Below are experts of layer 3 (counted from 0) of a mixture-of-experts language model. Rows are named up (a neuron's input weights, with its number), down (a neuron's output weights, with its number) and show model dimensions 128-191. Each number is 128 + 24 x the weight over its row's rms, rounded and kept within 0 to 255. Numbers have three digits each.
Before each expert's rows: "comes after" lists some tokens at least twice as common just before its tokens as in all text; "comes before" lists some tokens at least twice as common just after its tokens as in all text. This comes from a sample of Wikipedia text that the model never trained on. Tokens count by the router's weight.

# expert 163
comes after: "\n", " |", "==", ")", " released", "\""
comes before: "|", "-", "==", " \"", " The", " also"
up0:154096155119141130141119120151124172129163101113157182135147113124052124104139131116109160110147133146121079131162137123103121121156116072102151080122106128100137099152127146109101165127152122
down0:101129112134091111119169097112159149152165110116131126095115136133144114120116136142151114108131139120163125137098100143136119130133163089160132151133140117116134079127067129131196124168132151
up1:145153162093090115073138138081148130162123143096162137139149125100131117125132147168144138114150127161121128112139176132134142150138139141118160135116122120175135092119135126124064120100093090
down1:127173126152139124121140146148170121103136121126078139090131105130124111100130083169095089107157100155141151114133138127130111106125194167088134103181122129114153115096133107126145140099106126
up2:126116180129116136128115099096127134116108118129143092114092108115080089147152123145134126174150138125106117098098139151134132155151110131125095138139131128131136112152094166147138138124141058
down2:157115130135121115118144152076086199123139101161139110138121118115137123120145124100134090123105129148140134160168165126173099126101170112127114106116108121107146101123105111138107133146102161
up3:102159092091122139095092149087129119105110121139131121109110139108141138142112130152090109105112150099092143122153116145126115162089160139138135126119127102140184095118105115117116107140127128
down3:165116072157146146090128137102109146148123107137096122084150140123182150139138118135124120095153168156123147146117124142123154147133072130167126086098169106164101074128172103134160136120133068
up4:129130143124103123149107132138136114118101149114128159082099121145139113151145194157128112128121089097122103106067131178137146114158115115126099125140101125108129121175149158136108103166127142
down4:108114128106129133151123154138170153130136115120117103123101086147134119135081141125089154111135130170119162140121119173148118160145105106101138124192138100115142122153098121099115140096156155
up5:179127128135119155121132128088121148132109106157150145103131115128100125143103132151141146111134153108160170149102141137123145108135153096140170151135110099138151146110133151134151119158112099
down5:142166127157104118128115144121130144144104129133117134151105126115133096112116085127157138090153146127119149157109143113121114143121091118138095153105132129142139169114143133116134128116094126
up6:153144124147133122101084146121133136108116085096136118149169112103115122134112130157180146125123135126165119117111134160135108164130141143094151085126123115163169127101123095148090100139148108
down6:091126093152102115146104108137120143117117151130083118089110112143117120172119127127139086090073162110124099144128143117150124129052135190115116096122088124099157118108125120144145107132102119
up7:166135164130123144164167115066136126141147135114164124103140163124127111097104153122141097166139117085137126114111099151109084114132117100130125099096140127114112101130127145097166124153130109
down7:106137119113112144116121170132093185141145137079169154107139151125100117125055130127120124090102134148114142126100120122124141128102082152127142061138119111141144143118123147114132169113148142
up8:136145098139144121144185141098058165119145164108116123154153093128141108112129106151143158117106102162137076133125152164141130116153144105108131143168138151145140119121147127158104148092144132
down8:135096121132104139106135105132150116102179152119101119147104110101119125135113128153138126101127146130106104126185120128101135162130113149082135111143097137065143106075168123130114122146150164
up9:158108124114126092129158134121056093165114129123136109130110163142116091113130128146127113157138134114157118131159130104140135142148124169136131145092177127130090114117124139147098144095142129
down9:129137126117140178127146125112167156155126180110100163105115158153122157129161132102157072117088141164134132112145142125134094104128154138151124119143109161162129090119107091088157180151131119
up10:132130145105145139154127098174141162148120119107161112116132145150152143153152147183158123113120115148165127135136128142162157127157182139133108084118111101083127156119134095109087126152146136
down10:103105113118132102149127111111204113143074151134113127143139097131164162132127150136153077079143182070097113091126111113112150149132104118080116112112163126138116123118157101148140093139122118
up11:089110133135148133140104124128098112147139092131109128114150114156161140157138132146156132111103119095086133129116140146133137101098106148132093083150110119098138122112118190151112128137156141
down11:082153127089095120121118152134112144131083119180145119140100084154122131123095110099137112179113130080085135171130163113096150134140144160161155120125169110120163134131112119130128135162062143
up12:146126171121177157131128101109125117152088135134159132094086143145126121164105127132159109150126125090137125139103080114125098145121093120088126119092101108139185124130150119122139120139075112
down12:149109113150129130087128130126120122122109118134115123100103148137111148109101154117152120165168131143126123144124096186104147219120144151117151113090175113130118116147160097103120148164162096
up13:120139164105137106151159167115077146109098126152158148103101144082087107102086105146149153155122121121128121117100133157134112155126097118136121105151125100163153090113113144111151163128125127
down13:137143177131141144141106136126115089108147144135056149139147146129143113130133084124114137120115105115137145124158134094073131134159171111100118104101128139109176124140126150122147163107118176
up14:112100146096155122115123111143143170138151093137158089175143145158120116144138116069106132144142147105110106111100126139112111152146123144101133200087089104119106141134111151104131113131130118
down14:104157055092128080146134115167135145106131152170123115113143116145113117132132174134100135098064139139124102137102152121137136111079110102120122146134119098077138128138114142142140109114095146
up15:131135159106117125110093105112101149129158132098158167135142079157075082117094147129125121162121143153135139161119130145132115153152073113159101126137125099147180102162093142115114154110145108
down15:100185120108141142130115102103188127145153157115115153120139124159136126168126133100160120104158109130143120100080134093115116122096080099096114120129152092142105129098142127092128138122085165

# expert 32
comes after: "\n", " In", "In", " in", " to", " he"
comes before: ",", " the", " he", "==", ":", "|"
up0:136091155138148197132129114129085114138166088128129121147123092114110170102125119121102144118144125175134135122162160128096115087153106130092138121111147123111112117132115163141149148141198160
down0:109144118146120136149144088145119156131142083141097131110141109102143152118134113167120132091168131116124116161105127130141143123154117136134128188151122094110130122130110137100176124140146126
up1:128145180105107111113154120125142132184141141109122137132163111081130134129139111181119125108110134144112120138123134163177092163117142130109147147118139129133143117140149139163102139139124086
down1:122142141145142115122092150149160127123158155133111134097105127112145129145154114161133130164104127160125137138102126154143135152109137151122155123143112125089149113134102120140148110141086149
up2:121120153141140115134115131088141154100125150106156067139082101129078126126153141139118129187186152144128130080132157150115099170136118166135094152115131138077145102133107163139147124099147097
down2:145105124125162151109121129108075135131142134149138106161061136095116155122110073092139124158127162110137102151150138121113116167140126156153109103092126148104125151093126134112102128146132118
up3:096148079104120130081080124105147144086099131142146116124133140096132122130115148158077109110087153141092150119137108123129105154105162148110114128138186114125168130115093110125113112187117123
down3:138136106159164124141080162134118133173113085137104085100142113120157126118142136128131106119139139145152144156121125118111156142136148131137160096100117110137094102126155109135137151140121086
up4:146138138106127099153119117172142107117124151132144085094115121108136145134169148148091123133134124115103118153106130164117148151128139109144121126114135097121129154132134113174089092128129126
down4:146109106119146124143107148138129172127129102111125108087119118121144173140138168177115163118100149169109138128121091161131104129145143135117155123143129098147097120197117150096100119148152166
up5:197113152137125160149132134104122130139134119134157111134143076133096137123128130149121151129137171124145185124116149157071138121160135096146179145132101133100147142114105154127124125124123122
down5:140140126172098109145096132114131135171116153141135141131061136104125097120116098174150170103149104101126114136131124142118100138089114120145106130108129167143109136146140176120110144102095123
up6:129178120111152112122072148147131142138139117120107133119148107129123109144106114154133142136145159133134149157118110144130090182121155122129133105122119080128179142095119118120107098147160136
down6:103094102119068115142096162103147116109130183185104136092110130144114122150129186102127098128145131156130125140133128126127092131120166199104136139087169176131170105096113121094116092115153152
up7:160152167128112113172155107091152118153127136112145129136105140096137103131102150149141109164138090089117140099119114179111049115101132093143128108099131157113115104147110140110142122155168117
down7:108076106108125135102115122125111173161111129124161148129116141078123145137108093103116128112111119124123150163079158096121134115111080147157124089118102115129113185118113138093132151138128150
up8:127181091124177132161171112119089153155091159145135107143121104139141121119130140171127155131122126146160118149106149125108129111122167133126149128129167106130153129122141104147117142133161118
down8:112122102104106128078146098104140124121146159114156122111114133106095115146114138115129164144169131102113135133172129137091150201151104136110118139156149123074163112096140116120124146182152131
up9:155103124132105124158145103107086080163100159108190093146071139149097162117153120145144116138114123107140121112150136120095128106152138138106095117080168157100099137148135150119089151085120149
down9:106113151152160165160091105134104169168085174153136175145132115119138146084180100088120092143133111138129143134157126110103120111126120141114138152120131189162142110133144123109124163142119122
up10:146139131117167142133101085174104153177120150140167092142109113132130160130143156164170108134087113164129128102109173148154137115151176145093108101087135118100144133112136111107100133138145126
down10:125106137104156131114087109074149116138093164157140096155130106157130180117146126113136097151162107099115114154124182124090131170125109091077144141132173127132120125111136096150129091134110101
up11:129129120150135112111113157129100096152136100183113143097118092128156107143114126159129108095112101104113122147147145141103106104150111149142113114112096123092141130129123169122087152117135134
down11:108145095133103156143116120186118125139140136199137134127120118167125122149104099097109119159092148068125118152153109108119122137199162196158153134150126169143119125117178130126126147160079127
up12:151095128115131175118151103118107111150070132143119173102091136142100158144129141164176129151109129099110117111153094090111117106096106131138105131091140138111143128153168146179121175124085112
down12:153063131145144103142094156097144112140075117133129131138103130122100112088109113144175127137144119145127141144113107155118135118090141136106118086098136154113126124142156094142125166128143126
up13:088103149099140143168128122072056113116097116162127119101130100099099140123102102142127116138143136146128133144136111103141111128112088130109093094166126078181138122108135144105156123125147140
down13:125155142163139102114124130092128136149143085140072136159163140124112163052142068096150129144117106132133120125130113119080127128123157138106126133110143104106118114163154166104153131103117133
up14:085111162094121143133151071118110186137142136155154118150125110159123128139150084089089114164120177110094115160115139134130083126129136142085126187075100078155123129116112158110168122135118158
down14:114132106132152117118137151115109142133139136162103144131180099123162154112101174149135087096114179132133143160120148120137149130102174124138128134121146125077081138148094107117148176119108093
up15:118090197072126112104089079141117112090136125114148167132149088170117085125112168102108111123134139129127126161105105135138111152141060135145112124150145110107146124123120153148150139094123134
down15:122200153106151144148100104086136074158110162078113129089125103167117142140126141100149125120171101126157120113095130108153130116112088128085146154112134088141125103102111135105121120171108135

# expert 187
comes after: "\n", "|", "==", " ==", "===", "In"
comes before: "\n", "|", "The", "==", "===", "In"
up0:134111162144139156152124137084080133167147134129171148112144103112101144103140122121122148103146114163145107153167150144080111119170140106116090110136113105127118143098138150138111166101207148
down0:153148149141135136118120111179117141140157101141110119097123095139185104139134146152136113132129108153155127141122083130114122127161125120113115154139111149134120100094136162062165112130139117
up1:141157176050105133114164154068114159189127140094132148143133110095153137132089116160130116101118131141124149132126173142155127122118144118124162140137113129189165122153125144179091123138141079
down1:130168140117135129110100141148149144086138130115099131096095094109171121103102144134117122134117101177172131171126095150137097137111198167128117060122166125116119139133090129122165125094086111
up2:126125158113115173126120159103141152108132120122115106121138103127071114165144110140170152164146135095106132083116115131115132158140140153139114137149145146085117123124122165132122116130114119
down2:132155097126109141125140181113094187168149102135112082155135145156125133135149101085127118132126116182161142150150130141118134104133132089119142132112077147120084090127116150130143112181103127
up3:119164099085118134108091125101149132130091120135116092108115141104138122087092142143054108137090135129121144115152095137119107126106165122127126142155172118145180135139119141139078120170136127
down3:188113089164130147112105130144109152126112088142111119104131110148163109130157138104117095119169164124117168142122095135133125139130137143158135097131142116164097141126140078172117150142131058
up4:134114153132143127127107127144138065109134118135134101079103142132141094141143185134137139120091110073102145132139128153147107101164131115110130082146125101134178151160154139149107094131130155
down4:139157156079180178123121157109121108114166108082136142096131102113165126130139135165120167086165118141125125141128101172150132125154139115137159101132125139151129105163104112131109127136135137
up5:150118125115107166129157120137108138141144099139155158124105092112105111142074121135131142108113147102088170126133104150133145139142150074140150132118114123108173123138148138141138126140111131
down5:106131116146129143124119164084145139140109158105128132147126135113147133093093071173177105096146156106081132135140158135140113177108107126157108099072118130155155131089125137109119136107111120
up6:153129140110159136099095145134131145122109128122113124150140112130128140115133084133146132108119137139131141153111154158141086169135119127078157081096114084144151139102127102141080068134133129
down6:122134116148115136141103148094119116143105173121111129099110127147143113134136182137096106128099133139112097126143138137127102163105141160124088110095151162117146142111131094120126092105105107
up7:147104143127121121179133113101110109127150135129140147117135150105135122119116123129149118144110089103126120072127092151127083142130138103117181108095139147146099108139123128115141120165133140
down7:078118148084117124126117140146089186126111103131157111106138141090166114127085091094135111113161128119123151133075165116134142124095086135124107112158108117079124159136098120071143143116144111
up8:116161083123129127173169122139072167162107141173145113127100088132131109119134104130124128141130128131145097174134150153094167129131131121146127152129126116137185147113158120145110153103160129
down8:137087102126149147098112114156144130117126144113127134103115119142103098130111155153168109129138103125148141148189118133107117191127120183092114111125111107098162136079159114137123131137134152
up9:164109120116107122110145130137073105152083115114146131139106168150120118125144129134144098186122110103148122144142121102137136133146137168109130142103194136136099144115102131139112156085101177
down9:131107136139145143111154144125087151179116120128074151148145166159128116101195105133122105140142098151163130148127113116112150121139155159172150125091119170163144143125093087141170174131153138
up10:149145130107119118145109067220121145156128136135145093115124120135138120151148115139136134149117147129162128126120156096139140123138122155136101119139118107091139124130120110110108110127152147
down10:105080126166143112124145136107154147185088143140124100140149149145130209121141147131188072169128133112145119110161188114086116129129120122099116152096192162076136119156143139170156106139105172
up11:093147137119135150106092119135112112176146080162117145119134108147148110155117121125117134091105097119118122141111144151121120102123137154161109107112143111098155133116133186113111166140116150
down11:150145137117096182081110141163146163103130114141120139133104095165174117137096082107098127132141169094125123155111131069129124148172116172147171125153124194148135121110139116129125104186078117
up12:152089118120162150111152109104108130165093110122134176060091146107095140142095175148130106163109114093138108111160096080128107154103150122114160132117153111129161126131166145153148160121094110
down12:134138120139150118096121151127124094158096159162085151127112139128067130083167124101174139141192104156163147177117101129098167153091138125094132103091115098166106116132140098120083137177165103
up13:112080131143150123150145140105056128107095119154139146089133134114087130106105109158147135157131107107152129142071102099177137136097128137150140105145099116154143125125102122107141109149136128
down13:142138128163122114128158101091134103105151129126081136107130143118123127075123061152120131122117140140112109120138105102035125157124177103125116141093133117119160110160129151134162144134117172
up14:116113164120147122103135097089130194147143124134138094193144127156128105144181111094093134182150155119115102164122140127152088136121126151104129174110105067119127124102109146098128130130131112
down14:110130131148118140116133137150125143126142147127125133114177113142171110123075173096139098134075156109143163098131148093152133114086164149142168118098151105077110131116122133140132147179077133
up15:130123177092112103080125088105119105107149125066140156156163116163103127120129166116118111147121146143127119149102124133125134135140089148164130102156157106086150109129084095119140120092121108
down15:130188124120135167154110106085171130160132114077148138109130141175137110141141131079198115088156117099137149157096138133135150107103122129106138155177128104143089106117126148108090157132098125

# expert 22
comes after: "\n", " /", " 2", " 1", "″", " 3"
comes before: "==", "The", "===", "In", "|", ":"
up0:116113161174150143128102121129113121129166143138168181126122074085090149101139133126128142110130096171120095154175140124111126094162132095112116113092126098100125133111116168122127162130156158
down0:134154118131115125117126104127114134093136116137113154099141132132158124144137139154138113151128118115114154138087120157107146126134157094132139152145112125108119056144104145080163132166119157
up1:169221158053108137090159144100140149180136152118132129130109088090138109120096117176121120085133116166125118122153152131153115147131120129138137171129129128162133096164125125151087112096127095
down1:136150137105154161115111146168165099111129122141134122102085085093150098118149119142080123128141132162125143139131135129123118136098176162098115120124155159096106167138117075152118133136115141
up2:106087151110140145130138141102136139106133119113126080115081124145097109140127083127144122146130135129084124078105129143116088140133130139137069134172125158115153115135099143125139132134160120
down2:113129139108105153119135143085077149096138103099128136166099134123107123156163102098124102116132109133172123159136145110177138100131146120143082123152085128095128105130132159130148123160154119
up3:096168094093116172093095138089136118115073128173150139116112139128133145144128140155072123111091104124084145118157139147144118156069117145134131119153105098155133081146104140094079123154115119
down3:142128073152143135132131153121114148134120086133094116113151125164173142130149158121131107086181146180113154131099099148126132143159117130130131080101118107134077110131179087145089099133131114
up4:128118138098092125124121120151135099097114130121131152110129110131148112144129190171131142118087119080104101117100129145146149103125146107138135141126128105118156114163164138160126111157102135
down4:142109136076140161098146154138155158118162105142144100136142127165145105139117183158160182126129135189142137094090116149142105144145158108131113134174114107120145125171107105161096145145157128
up5:150153131096105133102152107159116112117130105140153136120153098114091131149097118170086147110112117149131180155103097155127180114145148085120182157156107127135160103135107147134157116149085076
down5:123134118132096104099103131106092162138099137114119160140137137088131087082128111175132132108117105096077134137104128142130139129140105104152114088146102142170127122103129122125139149114091125
up6:128161157118140138134084158115137125109123114103113149157113126152096123109131092106101151108126149142135142128064109148114113159141153130068140092127111150165165135116120116140097101133172107
down6:149123092136104143124083144092135124098119147107089135143107107126122096153155121163128077123107121170099126144124110123128134141081142158127085095100118138128143150144119114131129111116109153
up7:184129151139126111188183104078110129150139126103149119129146142116128107114112115187141109140111101095118122114122110142118083147129152088133125090095167157125108124141132132107145138146146119
down7:092124134103125128098121123145105156153088134118164115116113131127144140164091130132124126082103114126103178137113150090150168113122074120116158124133103143154121175138124122102130148133119119
up8:120157079117127133138179120155097152123117173123137103165136121149127100115150093157119144123121107164144115138123143172099140132133140118093128171152163134143154133160129118153117128110162108
down8:144120095098114122109143119125147134122160142130160104124101107099108114110135130150167139118161113116137132112152136168116142154140152151109146127134123099034148115113126127142094139166123162
up9:184129119118126124103137131095073109169089128100179090132100154125127148126147133120100104127141131095157081123143106119125126106154139167109142139068132137115121143108125122135113145103135181
down9:107106101129140190108143137098137178155110151133107116090097128159116157117189106086139100120113099159143150127140117122112100110141199151143149153122111200150104080164091119111162166147131123
up10:164118133120113132123106130198108159140132145153142103088102114127131097137161116155192124130108132123170151121123147128179144123115169138122119135127115120105153134137125116126088121166148134
down10:110124118130146110146156153123110127160079164115125139116095141135141158145128190117149089147130169109132092143136114124113107187133164126092119159111179163107126127128123094146157105126131161
up11:099142085133174129116113103142130088156125099133102142116124110132148120135105116157172140108085116115063127139153144127150136091142153140158101117142137097148155137135129178147114152142131145
down11:104157159128096128126124119150119148108106151171120117144110080166162144137142114127104126142127137092119124136150147111121118122144135157139107124164156130168129145146132144104162150154108138
up12:159068143106162160103110099118138094143070118149131163094105112102118116152116145130139122142097099093153122113129102098132095145094091114126129120129118117151159135157159135134139130122080113
down12:138124113144108111108131154092114150113128086135143121126106139126129134114108148141159101132171124142119108165081102139097145195127157160050130088109126130136095141179162106135136163084144115
up13:089096177134154106146153134098052152115113125152144162092143131101108115124063109140122112165121151123130137125109126106119102154127103134147133091149125134171150161129090138104148122132163089
down13:145148189158122126131141119119102121143117126164075133116144147142143127116103089127147123143098117110136154165121143111095142113160189137149128114132123154131131122124144129101181123114120165
up14:136081161103094113121117112138116215130135091142153115143156118125133116138155114097104104147127140106110097198130120160138038108145158152100109205095126082146131178135114142105132111130123119
down14:164142129098108130110071134105078173122140140141089139097155076128138105136125181111088122132086131142160146118102137093106115135042120147142127138133151138122140132145110167111103140165093150
up15:093109167120125110119134112104108133092153119073115152115170083157117091122108156150139135159108144136131139140112134144108116121119098122146114125144139125084162108125107123139117123097118080
down15:129172157126102125176112103146138131161126137066116121151136128167091129159148170083189120113160112182132108135096105128114129123091124121123134139165136132126115131137128139111106093127133172

# expert 143
comes after: "\n", " ", " in", ")", " at", " that"
comes before: "\n", "-", " ", " The", " Born", "See"
up0:099123140164125114164110104135121130122158140137154161133096109115034104102145119124117152136160084186135103155165147165139123081156121103090108124116126117135095085140111156148162194116133134
down0:114134113112139151136129126143106144142132126124124123074094108139122144172135141151126066149125115113162162121163138110094139118136148105146110144143118118137134095121096157105172141178144129
up1:111168168105124128100170149092131156211112158096131121145125078081142144142108129184115110113119122143150106136117170175113119115112161118145143165115126145152153132145135142164089135080115088
down1:177172120131136148129140143097158131103154131118138117086130104104133117122103147164128117119138128133160133133120107111159095118104164147107124097162157141101150139136116119121178112101088149
up2:127121131093103160153122122114149136117126115145123135121098096153098105163177114153145138151135124101108152109164118134135116151166068136169112100193137123101147115127135178138137130119147131
down2:148127123165099139105116099123072156139149109158133126124168128123142140118135123139136115159131143114162114124158168121160135103112116108143144120099105158144124128097150110107093113134152129
up3:094151101105115137129114158088138123125097115148149119151135157095145145156143164187098130102100126161094140113138116103131124123111162146135126105147146123120188127132119106124098150142108141
down3:164122078133139137092081135138144142118116124183104115121156122137164107133143142076132099125162165109117114147120099160128142124125139137130126126099119121157127097126174118157117122158103108
up4:168143107114130106131142108119108097112136136106130129071102117130125141172140213122148124114117138070100105123103110133144129111124104106111127124170084126106128126164113141132092090144123127
down4:149107135140163116139120167130169137126123121106118106122146104150117182145154184112133162117121120174145108048103099170151150131136164101103154109206126158099140076159135080144122144102138139
up5:196096103144095159123175150108134112127142096119160126097134098128100128155116137140112154088123128115133150129091119138140145100141131112144146137129141122114165132135117151155135122152101085
down5:131123111152105119129150106120121135145114114112110173134115147137129117088120119152172159108151143123098129146137150138124138142124094125164115138086125144203148157119114127113167132115082125
up6:134160115127124133119091159154134129123135137111106142123111106126110122133116113149129124115148159163116148140087101187149104179159153144098144057140125077139169137106155102161078084132146134
down6:120096146155114111161084121107160143141141145150063097131090114166099154153132137131152068128120160143106103125144130153113134164117147175139122075105169127126108140168112123101115111115149133
up7:151156136134123118168138106118106148176161110112154082103127149136125129084125121142158106159118073125126121093145074164122088132134149097106178125090152163138124108114131142128132145152157135
down7:066106122138128104131149133159099206114109119101150133086160150098137111160089110145148128109123135102111155144095170085174133132106051116159132139154105122125121139151128138127165128140116142
up8:152146093120156112132166111125103174142105198128180086148143098118100121131144120153143157135115109134134095127137138159148147175114128127134150142126153095132193156128142124182080175113117129
down8:113102110132129130107123095151134133102142128140140135112159114101081107143101145143148115116185150101110128108179096105091143151136144194142103143146152095084165109086164156152140144143094139
up9:151108100146131120102123126125071095168106120111154110148087165146127120125138137131141132159110156136164143132131136107124135122107136166092105159067162133143122111139095105165107141119108166
down9:102139166138125160138125162148153192118125148104094154146114134116135084098184156025133097130122110168128131168124118109148131105171125144127135135080112160170129144127096119137143198112126129
up10:151126119116152143199128097147103162159117137149155098106100111127121131161136137152182134136097111160140133147128161119162138112112120124120116138139138096135144143119134108139124143134152148
down10:125113120154189100125088159102130146135084123124137105121112132141147169136142135098181117123115127091138089151153107122139135129136114069089107165104147170107120120144144067158131081165104131
up11:107123151123136135119099138133094083192120110145141101132148101143173133127089111159180144092080098118136131128140149110146102112104122150106115112159121121109139126140112174148120149118118138
down11:129143102126088153114120139183141106120128102162134183108111073201120138137097100130130136175093166105103133164141129098108118145218150174160164117158169102121159183139129118139085137149114152
up12:125115137139145136112137107081107114150068139129130163109079104099112135172092143165147128129086120102150148111112116086117136159117106109146120158126128096148162128134157114171112150140107096
down12:154104101140117117128084145090099129110113121122118129108104119129113134106183131101153135134132118154110107158078081165105127190117150151098113090107131147154107139128128103119136150137168142
up13:113113159080135115161179133092063165099095107138132162096140138125087159116112129188114141126158118144130103127103124073135124116115107131147130084152149120149121128108116157112139124134141131
down13:134133151164120100126137113130124114114145132079062117147154144132106113117119081122160115149095146124121134142121126089071146148137154109121141140187152126135134134163128124120141132132107170
up14:124092112099109106119127087126117149134131119115151134145141139114143090144117116111096105151130138103131105180149126155099098155121113137097075186065100104146090155141127124148127137126111132
down14:116142115135154131131090129150141149140123121141098138189128090105165127122133159135138120087123184149121125147148133125108137106122088131137092169103140097105095144147096118152108156140093139
up15:117131151110105132129113132106092137107136134100138146128167102165118112147089168120151125131148105150119150166122139161194109142126071130144099103137138123107140112118095122147158172090147113
down15:056165095158119093117124122104133118152110167137108154153097122147152102115183143138116130095197083112145103112121117113139146131126107100084145138142097079113129098123129140108116138144091163

# expert 62
comes after: " (", ")", "\n", " to", " —;", " \""
comes before: "-", "\n", "|", " —;", " He", " It"
up0:104129138147181140139129106122132127142168120117182133151131075086076162093143109104114136114142142153150140147162145154101113137164128098125094098095137127118126122176109191115144158104174116
down0:088170140134134117100153105130132120104136084156108122090085163136154142132144120151138124124132148116156141144104085159149161125160171082150131132138133115136151086120124136081159131174126091
up1:129183183055084133096164153129138132194135159123151131120117097119129130119118120188119126114104107158121114118138166152144102129123143134130155151091117143160154122125171144140084131131107086
down1:148124117091144120097144168144172098131134105111096129111100078120150098098158116125101115123139123141140114119104124148142104100065210118116159092152141145097117124146113120099123113134076121
up2:103116183147095151111124119068158155102152121126130100132102097120073107168136099141116138152135162113089147107115146132111126145107104144122074114150152116098139150151094187154142132114126131
down2:165169096155125120113129152110105161159140093148122152146133122102096131120126117121149090121125101154161091140139133110146156110102095119125129109122095127122118160139072148123118124135120147
up3:078165098091122128099111136093125123105099124164151136108096135087147159117066141144110114122106120095096160099146120137136117129109131142149140098138134119135163099146072102138104115152117105
down3:170114081144122116118098121134132147144104118138104107080144157135157119156161181115132086066152151170137135138100150139125159160151122128155152129138123082133120110108170077155132143156114086
up4:175103111129135137128157097138129103133125141109128129119115127121132143143180200129134146141092154088092084143096110181151177114146143103156129099117140132085144128151156142149121116154114141
down4:108126134138132124132121110129112136148135137122188089135115126129156109136096154147126189124114137172119156104099105159138130166114144112101180085148136121128158106129157130135114138123152109
up5:185111117157121129112151093130130130158129105146136120124128094128103134151126136130115142111125132119147171128093127173131166110125144103170127157133100115112159113134110129185149110158097108
down5:114147132133113125123096135105140120140090164108118122156100171097127102109098081138150101090169108138122166134126127151114095140131090094153103109121101100171168134139138151119149172103112146
up6:150171155119139146101075153161125153132111135106126129120143121117119124140123111141113133119148161141104145144073111173138125174147126127085130081117107090161174155122141124134096089135159108
down6:108097130137095123176062150104108142119132183136094104128145160151113130144118148167123090144131138139130120117139143133096129120095127160118113137134120156106152124089084129084123155109092132
up7:136121133152119115201162116105140117137137130104139131099130150127131119085125105166132118168110103086133140103109122145101100130118138064137169103123163157141119171153136159115158142151176130
down7:086152121126112119110137131183078157148131138085148139123140143129132110190083090077110137131098118164116188151090113098141170154091098091134145099133111116142144158121118149125134136107123142
up8:117167096128137126147181122142110168170097160122158090137132138133129104119152113135113142131148143150150115118106138126132165092121123122130131103128138132130178132125139124175117154090176121
down8:137098105111090127066122126179134139073139131124147116123125119106093114118116137138130162133132124118112131111150132130099135149130142162134126134109107108051166077082159147161129107169149139
up9:135128094152087093129134126125083101165093141117172101143072149129119163125144131155116114151139183136146093136142117109141127119137130152080109135109150118138124128123140122155119148085145140
down9:091104142145165163143132152130153133140129144102088138129140142139121090107174111088130089140108129161139157149143110089113115101166167159158155184093115182155128144136076109089128175136157111
up10:152132123133128102145113074168099143174145136130128054107127127144122116141141112167164125106093142136160130089087156130165185123125156152129093100134121096095154137116092123109108138147144122
down10:127118102125096162136131082090142083137061149129118125157148099133169177158197157126165119129117124102132110107136128147101135162170138115054098138140146152088137120146146128161143116143134139
up11:099117092104147116138110118119091113164130096137132115110148121149150133153121154142135135105100116120063145147149137133108120076135116153165100090158157111112178140107106196135129138126130161
down11:114135129106117116114102129180159141136116120160146101110123109170180131155120133127125136141144152098124091153114177121097142118162139146148136100154153138154177137140135118138144116199080134
up12:153134150103161149149134104122124112156061114146142163047092155117112166129138156142128118165104146094160137127115084122127107130095096115137170114105123129137169155135159135156147144138070107
down12:157116133129149110101110130108104125126094138122097144081098124141120135113120142132179120126181114173144118170117111152084152162116171163088150118097123089135123165134172116110141147145160095
up13:090106153132109122158159177088056139085130130135151139116156132114105125116087111151139129134135130125134129144108119125144099129107091119139108122160144122171126143125148154068162125147152135
down13:139149182145147121130150089139160106110139139125083125156128141141139120125124041150163094108116125134142126140141130091088150156120158161132086134140153142121108110149136147116150137110129163
up14:107107121088115124158111079134112169131130136128171097149160100150136122165147124103125146187143135094103083160116137130138101131143104151104126156084107076148135157140118152123132133152096114
down14:084146102139106135155149117163119135118137153111113107129165128111176153117131156072113111139103153108136127112095141080122139112072114123125161160140130114115162149150108147126106110134097127
up15:106122170105148101112122119134111140122148136115151147143161093173107095126110168135122124119149141135114133140132109121121108155149119149152143114148135153118138120134125118128105130098111090
down15:075141125105115127144125141137151105141145187075134139128129137156108120148149111120183156093161124128135122138115109111102154127131145139117161123139144096152077118156117100112126120148105146